From a checkpoint of a small mixture-of-experts model trained on Wikipedia.
Training: a variant of Muon for the experts, 289M tokens, 8829 steps.
Below are experts of layer 6 (counted from 0) of a mixture-of-experts language model. Rows are named router (the router's row for the expert) and show model dimensions 0-255. Each number is 128 + 24 x the weight over its row's rms, rounded and kept within 0 to 255. Numbers have three digits each.
After each expert's rows: "comes before" lists some tokens at least twice as common just after its tokens as in all text. This comes from a sample of Wikipedia text that the model never trained on. Tokens count by the router's weight.

# expert 0
router:084093173136140150131125121138101092137120151116136110149123090142164103169126113109119155127149140154173116131163135131156097152109125102135099172124132117109143105101128189119148128120103101123148120160141136144109130150147149122117133179098143115132112116129120133131165113155098161095132098154129117123086136091087135144147149107134176116154114139131126085167108169164073100147121153091158101136173101074157135107141125130125110084144108131145126115143135089134144141125146142137179076128144114161116160121083110137127124069104140130142146120108135159103124125148147140091134132086128104154098153127124138155168082134099071119129091136156116144139158143153099124163186114102128150153129123123097150155130110141154157118110147105171159115138137095156093147083127140
comes before: " the", " The", "==", " was", " a", " he"

# expert 7
router:116168121107155106089171127153149086124119136114133136215154102042128123113177121129121129093133143153117123074107097135121143155106136135162126136135145112121150138117139139105123122114116108132108092152128121161091177148141137114122160131074122113152092143153131150122141096168146145112120088152129110124148175113126131134136078145129179082116086162169099119126105114134136123148083139143117129155140136134128162094139118124131093108144099141128132120184175117098060166096147126138133129096131126147121143120115109137112182119113128126144143116130160117112107103082144136138105125107101139131100118095116152101165108067100123119138102142161149157138150125137099106132089116117171106125165132131100114135156109138133120125131140122111110148110162098137173145099112153
comes before: " |", ":", "|", " |\n", "-", ";"

# expert 12
router:092116130141121101124071116124127131144160187074114147118119102131137132151140107069113146120103137178133142128090095155148103134100165112147149140123128104076136108125144145112204115170119153127126125157148125144124156168131137127116180188123097126129148117129145141154119108151112103103100128140138126162138145103113112140140131096146123137122138136141132135170110125148138076130106162107145110147113129081165141109161146151109108114108103147150145149117130103117135117122159146157140144116161135137122134160114125133187111149147176168147120133134190153144123107159150134122100117102130116132139143096087125163139109088149132129163113165120090140120156129118103113139033089093151130140147100111127145116136131114154097109127127091127128132094110092126176136100134176
comes before: ",", " and", " of", ".\n\n", " in", "\n"

# expert 15
router:118111147167131170149144155087106098135166109091169125174173119090147095177157164123104124098129173125160108108121120123149118176099132109108094134140138113103125139123156148140146093096112117157141127143125122146106134146143141113102125138119132109142100159133160132155139083126106163080102123148130093143100141117098098130167095128150173107155096130127160094154113154160080090148109155124129110113146105134117135112155158115140113097154114145145160158144139136119119151108152161201139105110114068150126135152112113149147140113127142163141170118099164185079100112109136139103118168092138118152115127097088113141133116130096094171117130132136144162155154151139094135146118112095131138148127125115105143170110123107157148099100151124122143111103142106122096144118148173
comes before: ",", " of", "20", "19", "|", " was"

# expert 9
router:135133130147123158122155117121141099104136125121181181153138096070145137154141155149104165048119131113131107120133109151160143156112169122127131133105151135092148093108113140112132090147093098132151108119143072118085153138143133087138132157100068116155084127153118161152141083146100147135119121140121106153105139093077077130180067108166173109128103143116156132115103133131138112115103177092127135149134121104139154101171138096134141126142107124139124169147146135097097119109135123150100133084147102152095132133104132151142155098132128156133139100081103134134112119123128131125112157120138112141120150135114108133134110055126135166155144146158091138143137136132122116130059128139159146156114117080123131155134132115161157099120153107120129131118145113138113150104162119
comes before: "0", "20", "1", "19", "2", "–"

# expert 8
router:076153107130121130160103127158119087151126127106133137123107116146101133122145157164135077123124180136154142126173107166141112145112141127123084135126154104097171125096175119157125102158079159174119110126167118170132153151133172141106151147136116086146097138166149167106136102138117148080089101142131110156081135095108114120136118123150120109157115138163114093144119149151101137129099128070154102175123109124170156095157142107127123116141126121150131141099170110104142156127150159131171117098098130122106168123095122130177161126138136122140122114136151155114087122114127093106119148107141110140122053080106109098127132076112101147127146127124108135171149140143081123142136128104119143112176120116098128158141098097150123095103133115157111131155115128121141131123109158
comes before: " ", " (", "\n", "\"", ")", " \""

# expert 1
router:124089131138139128140149132096097121168121142087128165131153112100124098145145141079123111146154164127160116105111091141114107141119162103121131154106122119103158122108150138159132114137114092134130125126171112164129124143155123121094127134100113103155122167163148125154143108119100175109121135166168121135089152129070091136131113118119138092121105156150143076163106159129107103124106155111163110149194081130131143123123124115151098136130127149169141131113174100130096140122113123169159117096151096139099139147106094130155140086112143158147187112104141143097118100179142142118102146127195104159125118077122112125159095148079102159112124122155106141161146156145107080128128124116134132125147118094109156165145091090151160101111144132103145114127172098138115152100137135
comes before: " ", "-", "19", "20", " and", "\n"

# expert 3
router:103083159128145088122168143101157104184140106086158151169213108092178109136150154110135139111159140154180093116160123128136110163127128100134132171120147110156154145100142169081126111150121055140158096140152120122111157141150147122084122129124133110167146162130118160158121121163100156092117119130156090164102135083114102133133106127156168109132113137138110092133096123129112107148133121125161091154124116101137150117132120104144093109130118142130132132147120100125109138105135127162147114121153101139104162135125110140151137113072166170153138104088114139083090097149147159121121158121146127154113121112115111136131111105112115150103126145152120155138152139156089093149142104111170169134126129100101160151136118126170110105112123124128133128153141105158097133124163151
comes before: " ", " |", " (", " –", " The", " K"